Experts of a small language model: 53.7M parameters.
Below are experts of layer 8 (counted from 0) of a mixture-of-experts language model. Rows are named down (a neuron's output weights, with its number) and show model dimensions 0-191. Each number is 128 + 32 x the weight over its row's rms, rounded and kept within 0 to 255. Numbers have three digits each.
Before each expert's rows: "comes before" lists some tokens at least twice as common just after its tokens as in all text. This comes from a sample of Wikipedia text that the model never trained on. Tokens count by the router's weight.

# expert 3
comes before: "==\n", "==\n\n", " ==\n", "===\n", "===\n\n", " ==\n\n"
down0:109107151136155183103082119140128202139130122140133087153115095142117097129101154098129140135156120140125069066155121093074124128127157128059126125145147145045100122109063172097101131162150088145088117161075159219216110143109136114139095138100199110148140085079187119120129079118109088145168104124164126131158121172071100115145158117155143098131204198121149132119135109121105137144125191139105101218117166125089157149096126105150159201159093127092158089124144134107136113111119111129171130106161125172163151081089138113155161167101133097172131100162092138076129085145160067095
down1:111131118111181192160114169168169126108088101173151079123142060153121117098097162125129141068141138109138169048178124123098126128119176142129118132095127120072177077140142165133093157070094103129161135163117096192090134091119139177074079143126089113153087163137086104159111131168063152159105151126130134136137100159126092109090073065079138129151122119161141115080097110101092057099160127208111183098154132122126167107125126090128105125122116102108160027126094142060122113156134108116124131097156152112164184109141092111090148150102141107119110133120097145203178169169137179140
down2:058146102125119080112154124170092146059141086122133135135130093125154123096081145112127087120102101098126135100140142083041086106131168155094134094112088175111073081078102107168094147106128152119104182149053136107108176118124118150135144101096132139111120175089148134162113206112144143146109149145099171105147062113069102072101173146122138161148105136050155133105186134110185093115066183069182132119106166091082094136135103095096171113134112149091158133136123139154171062104081114137155154142134149093026108108131145143092132118118074112090139101159141120078147107125118145151
down3:156166053167125141152146168116108115100110071128114198134137106091108063069160080138131115130115187139095154148150097093119159124146092178122136103153142090121114096093111125160159094099091172111173176116108074107101122162114111169089105161090184127172121191142121135069116099192086111121142127108092140166091126162079084153067099165145117131173143076085187177112187129082140124119130147172123142052163108099159164145124119183162157115105145165183124074121114172093147133123121114161102175127168080123112140095086143140151120108148091103156106144139196137139108096084154074168
down4:147127159152189085129117143124108138072176185075183123139163097112138177130117166143126113093182145134098122146180054086100134117053101108088134083121121095113140194152142154123160135109154127094110129114112084107175150155149109123138084128088095117145196146103109123135116164140117109127178115169129162193081135071132127101094090137133133152072104106099152204175126105128115107089098093105098090073079098170169163141132185121150087176186183126154142108192117107138122208085079104123094156105116117139170161105157173198120113125121100137120083180106168130165111131165116127133
down5:105108158140138106165133120137109107132146136095123119195129125053125139144170068068129141092099165194096108081132119107129125129160111163115116077131082130125110150149109084063076132212144151116123153111200061173182075151137098136111119127107139109123121141148183162164172114125152179105122138132113174180129141094124137175187104181190133148156138102094147087191182175081130129112140141127106162146152109139150118177183101096230141130129121097092111121156131057104134092075121130164143145166161090049122154133125150137126105118127116150146132119141156054095161171131142162154
down6:149105125101101081106083091126150074140159221172137083184121148044125116131166131145133171100117154130089181128134109089186143176173103124138097135161103078161156117126113124115105104084069217175113079130162112206169134127171098123084088116149078157171115141179115126124118175147123114062148124152122180119140123151096148084128124138175165134083146137083135132155116155105102138135102116094131139135054094151175100188155153135164123137132144101127131082088100094168126149117071125157118104169168151103098112147135091203172145108145103110129198170118145172099122143122092131167
down7:125133079160036104117164124136072100173090216090120092127053105130097129071134178120121146086146164184098107096110176137124138151137120164116130132130145149128165167128148100109151171134142116120068146095129112124197176131103084096091072107166125085106098149135205132175181124074143166123089133145111123096112164142058146096117082118121124153132119169139153117136141111139102159096145203128167178099161125061096126086068113102122143101169108173124088156150124122136149155099141164173129160144137126131076127105136079151176134106165124095066118126096176181121072109098136076145
down8:152178169133163124095139169101077122186167122139128129123095132083144146142209117162131073139094133112113124081123110121165133101101157137158136108124081173188160123137081146120176116131159077156127103140158178102191158166152083121089162133134144097110094119126164200173139104089110083086151127110199126114109169127131128077174146114124115116152149081119155195140105141121118096102111158123142107077117135169060148137127145093061133125128141132159099073068188164134178154119203091134099092118181164185131209093131124121118178165105098113098141084104129123119047129109161160112
down9:169104160105124165096042105140162167147141104136166100174066122128139142159143136138120107134113162204060184155146099198125234061124143126140103133113113083081152093143141145159146103166157130104123110060144121170082112119197124067095129146101161080144141098145097181110163158139121100138118207140066054146164183075127124168085154161122107148151152080193143146162123134147134177136167128150119194132168105156166189129154106164120155157132097114146126120110180128141141120145147108137128092166150106157084135094166155140130122156111132166136138103116105096122146075121148124135
down10:163188090180148071171102156119157180166124113126186146156135153171141124151103129118153127173112141124163121114127181115096137169081161105133155059126077202091131127109161196118159164049136102120153145131134093152107163190129118155118104132137109119150142077159125142121124119154105132130074141170161074111158106166110146137142101167152113134123121113170084112144098118110121155125126105142188102183156175176169088088201165112087120089143213054100104166115096114111093086160163101152081152123119119150117112187078166111161148193141159093127166203170097106133121127135130114158
down11:139151070156141125079088109135142125136070142125106143164058092145116142139101186133144179076140083103110141160168122121147122080099130171140084107101108089080100175107183115056093105105056156182149165146165121154120126125131078139156184123127146175142092208153128110093082119136131132113154133103098092097160105149114094147105103100165155151124178106128132172116112168128135214117104156143084130066133068186173067106158120117166168141136082115112155122107079136106074117119125117117122085182137057078104110140144128118125078156122158098144076149149129136156122047080148114094
down12:192147154173128113095046046136108155134140112077182121194176141148134108099112197162163158093136164181168133127159155143073096125146083135089167132133096198138130120086142122152116185181149114185100147106131105141129129151103171104068114152146144132132089184091167144134067105130145149133178216171120137129106127154088103126130146088142152173173140121151093124081149143134111065099121115183111106111187145118141119149106126080120128180176121118109174155157105082200095136114138112132162153142149131115176117106081124113127151136175104135151122124139080110185182144181154091100
down13:066152142141165074106165044140139142152105113125131117154157102175077076121102159141093116142155083179044159139142118061104128106107162105095150103055082128113098162130084157104134104132189104132205121104154097121159121071155174102188098136179164151140169089143098151232092164138126087183174105132135124124124103111134130147175087114148174104093060108134133124128079141065117163086132123115128123146149137185121188104146158120159114136143112107085144081129110089141131077157133127135173123149140141151181135147132183169143057112104120072114161157116120133123130096119149137137
down14:134106114163147151129137157088124124112130092073087139102137107096121116171150125153173141150134115100138123192127150149096168083161094111166148156149082071124121102048110106130153107078176084089061099163119122157232124120077087070062088138144136139137154088101104106116139154121136085139106114110131162124107110098110127103160132102122140112120141160118152044081116108145164084149083125119170138062103110142140077166134154120131098193142142125115165068146154115168134111121168109151059157176143030071155086080144151140117091161095094175125118173175103142110165145080111113150
down15:152094153077128148156098172152158110113143093112116163143114096145092172101178070117175164143184116184153106113166089136130100134108131136145173152116131109181223113140182166123142109158116127097126153162119116110080113111161117107070124122117138135123115109103115146098062100089115148187146138144140172113127130122117160170137150123181105091164115128097115124139137181192151134114078120185124100126160114114074070124131095142171097107095154133133140145198114138184151111103152163173182132061140110120087126124110142107154152096122175193098085041197191136165123055178095119072
down16:139106076058162108117131135103119177169168172178105163136136129114160164114123134161080096130165151119068133103103125140138191123140059110121165156089123089136131087167094140137092163099148151199140150115124086122161104143118078116132125126162142123086178163080201118068166124107153117108135159125113151139138079135163173109156121126163120095100187190177086154116147141171093130119061137114143121146116145152111102105086081149153167058118118151071060188186139182107152098083109164115129144139192107138174113077137145117141112139159173118117176126198084157165141172101123080114
down17:100098093143093117102153134128103077087156159155137177071136115120181126070168155092133117145081143104119170088132102149105163155125096136110117139148157176160143118153143116131146103110130108070130164161107074110148120156109120100123158152175132105160173066103139130116131148116155142125134084135192062175109112176138157154183156200138122155112147100071151074108091138129154154150132146115168054133141196084145107102133102089130176119206136140180074171104101151116116128100104120215121172149129141106126096134099137097112105184116054138130195079044143136155147152071116184111
down18:138109104110154174146102156164158132102146122056108160136117147096125145131138141166102184099147116154126178146079108173147143052120088202082142130110080152101131121105103099120121185152163166166109189072165152135109193104126134089137147173163128132162129103159075145129099154168114146114156062107146098185162090102118150166150158162094148042114128132127113138160198178066129095166193090112125145075159088107145088154131157132105074158115139131083145118160093120145218158097120153129152142157153113169137102135153101162105163103172158106106129167109090118152126199121077120095
down19:131178075136171134074147126112094111106129184112161136104096082112126128115115154094146137128102122173143148140150179107116081153107123137218168160131130091134149089138101103130122176122167124094165125131112139125023116085086133137177120169174155128107115148128099102145177101138135147158136198152135134185142114149114103184148146162156077104139082132141090099131056158126135094158150160173140160140147119135130118074061068112146134063131137147109069164096142099134054154138101114153068098107156102123093099119095119082140099114136128108136153110163174087009072116106079087132
down20:145198175145136101132109127135156134185188110087060114155106156164110092121095110102110123103135169143124103160067118148091109106145077137092137157159153116087154142131092136128144094140097168068114037086109158126179153112144120144161129134131072045143176165096107156149107161072117167054089093190117107084126168131081099066146109173146138112121159103050118108171143119120089114125116105123144133101102155150139166107101116126116135124116108122127143190123169134141211170103167100051109094151053113063161151128122192128102159103126134149139123092153121142086123091141117158151
down21:142105106179133155093070068095140081116118148156145112119055097141139094071135129110057137117116117111161133118063130152213143111178101139136106148108087158148116142145097128168150142113124117145089122163105092124108114158110110119074056201162136180087100152130108122099100107166166099181167208102079146136138152075134145154147103105096148099076160148107112148099110100067128113162121208159140118089081130083093106128149155125142180182152153101104087135128142209129151121162121154091158150129116164140132148124104101098174060109207079164098168146118161135132144096140085134134
down22:097163163147105077108103143094086180132143111097123186142138173087109152124159112116096103133107140102121154184096141134131155048207113158113156167125167129174109137133121173167162170168135148136116090120135198093126128149077130162122077145138032086108194163107122098130163122159146122127126125104113114133224173153114153094148141165109164136135129084107150068160157110128152152085127148110116140211112208089153145160097143087079136143097145128134159097110102114145155188119103153173108134137149133070060154079172111132117133137167138151126156171095177138141065171143147128081
down23:096125105137176103114144138208146186094101061133151129083141087136146131113205149173067136102149150102185095137137121155085107118120152135114094136126079115152138085142103088149164112142086088136159083106134179133148168153168100227105071158145117138161150178157072133118161115108099135113128088152130111107058123156116118147120074140104143153131103158153131185153135133144091142123157161167086089104155109114082121106117147121118113126118131129150089047132134126147158131103148181097146183102179084076178087135163134157170148126093090088122207080114082076175124150148074170164
down24:116194119112153152140147086125074105137146159112103100099063138138096181114134143071083157156154153150061137165115127128096146169107112117111156083155096127112181070123133162143124124129083134177129144169114157169173159136100126125163130161095137148126122064162147119128099186148146170181100131114120108154149105127150098068129131118165131071102089098124180140124091121149112142113112125160085056193061114130192142096160075143134112196204127096118159183113112183093148094163088104086126128132115085185190132123108106114060173176109178128114142112143104182085154090115177113127
down25:118068043071090098131107124159110171084130158188107133144081144103108155116138121119140129079113111139153122137111121138136167090150242094106134153116108161138136188210111148093128117152101105113176101127097125110130172110189102065178124044100120110085123150133125103071146121096127208197102103116125122102121123118106133190154100103113141104167062112069113223141118144115110182140136103122129145154106114093112125113171173070106080151167128117084123140093103135105121161114171136126141103138084158126146145154130141156148111180120066110173097077118113117159088154105134147132
down26:181173111115154116068116163077127094067162185104126140086165125131134128114101122146118171102130181137117175171141109171139154107123169116068143130131134173166105172166140179118155154142116151138111174109134128138130127124163154139137088099170158139160127205078143098105147173104131093111073151138132114208106099051141068172141091130095087123107116136105073107148090120172165170094119143181111174116163163166151113140145127123106132066099183122105100114098117149133148132120135159181118068090136063148156060135071101115132066156130124094081180190073130147132113119075115142067
down27:180151090089105116095170132129107116172114143124107142142124112209185125134166101127111114110102155113140128202113119124166128147142177132183130158162086169093118145055140125123106182157140125163142147100089118121134101124157126123181202111093098118133192071098086129084150077171155114117147094122069157126077100111117131161126098096116108055109080062117102136135111123071123150161147150159151124171086113136087106149187129177148172136117159117144158125092141140135108106220205102143120092086177175157172103131090142111113165192140137110093119119186118073155149084140152117073
down28:034095126160101127065100079151131140074110171085082107089152115108198160127155148121117145131100166156077118180125163132185174153175135097169102143117142070130135130124083057144116124160059139115139117119167122127126138167152090173158140151136150092183119098088196170088103071092098134106159144095162164185093094153087124149159135147148129125082121172130128127126168155123121115079111143097116153137138161126200125141178167118185181156102122095113125167107143103107157115109097140095134119164093135169089165127122113141115086202083172147113087160173106184070172114130116123154
down29:080146167126126090154129122112167133111116115160078103175192126175179129156160109155077080148095082139071196160152065143128147125141076098083160143092129089154110050140160163132124137096106115124172103224165058172130156111148160103113110153112134159091103142099157093135129163084136085134192136191168098109194136105173101091104087098129149127108078157135157128132137115152174170078134118121152088101135104078150102135180109122193111147143081088088133092119092117138191081080108127111117080141171101135103128153076143110139104123137153172138113125116060132153139104132164152116
down30:127174170121184110095123128142160091063130122110195139147157171148100090083160150079136108145162071135139114105181123125139104093081177108158196150084127213097137119192122058173167143106158077093131125116177086151153144138149175085125134130162080155110142106199116124106112156131117142105085079090054158156122120043136113121132143087165164079117109129124185175107184095150177107158063109130076142150153139117104148075152124084121120104154078134158114168141143111119138128068113143162115087088130123105137142149166128096108183114100144143127133104104129142178156171175146123113
down31:100146121180119103089077127073162154077182125111186085136137123141097071084132138126134080110106112123186089102151129181114089105117113166065110117107158218141157117080064103080066176154154204109139147132126113126157149165073104161119110111094092125145109140069121163095120094155087121098131091098126160107140107136170130095135157098111077120160146163142155086172075142134124076141122169198120111118121118139159109157136120178121117150188122118125148139095125121091083132113101155099140171125229137161137204128149136145184048087100105100136132137122136111159144167132080124158
down32:116081165113102082109147141050124178183076140124121092096110118121154102172124152122116141178162172152157142130182157159112107102174096083127096175108120169177135127114201114126142152113092154094174164135124164146171093082049098128149113062106110154153156090128125130119070132096132114155098167145106123111120104115195086143150145102143142117161173153156137145159113204135125104153117135084138105175077072115106104142089110158142141174171124187154145149163089099136157159180169139174151135159154183094134067129109150116154124141088151102090137042159105111109042119136072114136
down33:146086127136093125151119108171104146087178150098140140200152108123089106101167092183131128106101122177203131145179130092082192119137132084092065157115092182077113169123125157138081124111091138115157136143109166150105109130132170102137125088135123151098051193169158162133112107099154077129134157143110133140100098142094123126143117182143110127092140155118080078114186134130084113122095149134159103106096168128163108146066133072095068099113135140198138138226168174201112140050124108143111090092139078179103172139136142149101126164141120137088151096121149170194142117111111130113
down34:134120141113150112122163145113155067126111057102076090142095152150143142139153112077103118066187112119158123124141098026093091136159119146198103115134178138125061143101128150174127089135094121107115083190132094149137168091188147118083139122111136132171107147122193123118081151130073106152140155161164127129152133144179148104148080165103155079163111121153155117176063106129189138111105183125139134118130111073087120106139137152104134134186094107145096115135054106134183098128129159132157129123085114139150102093094115108130102138093067112136205062123184126094201080155178152121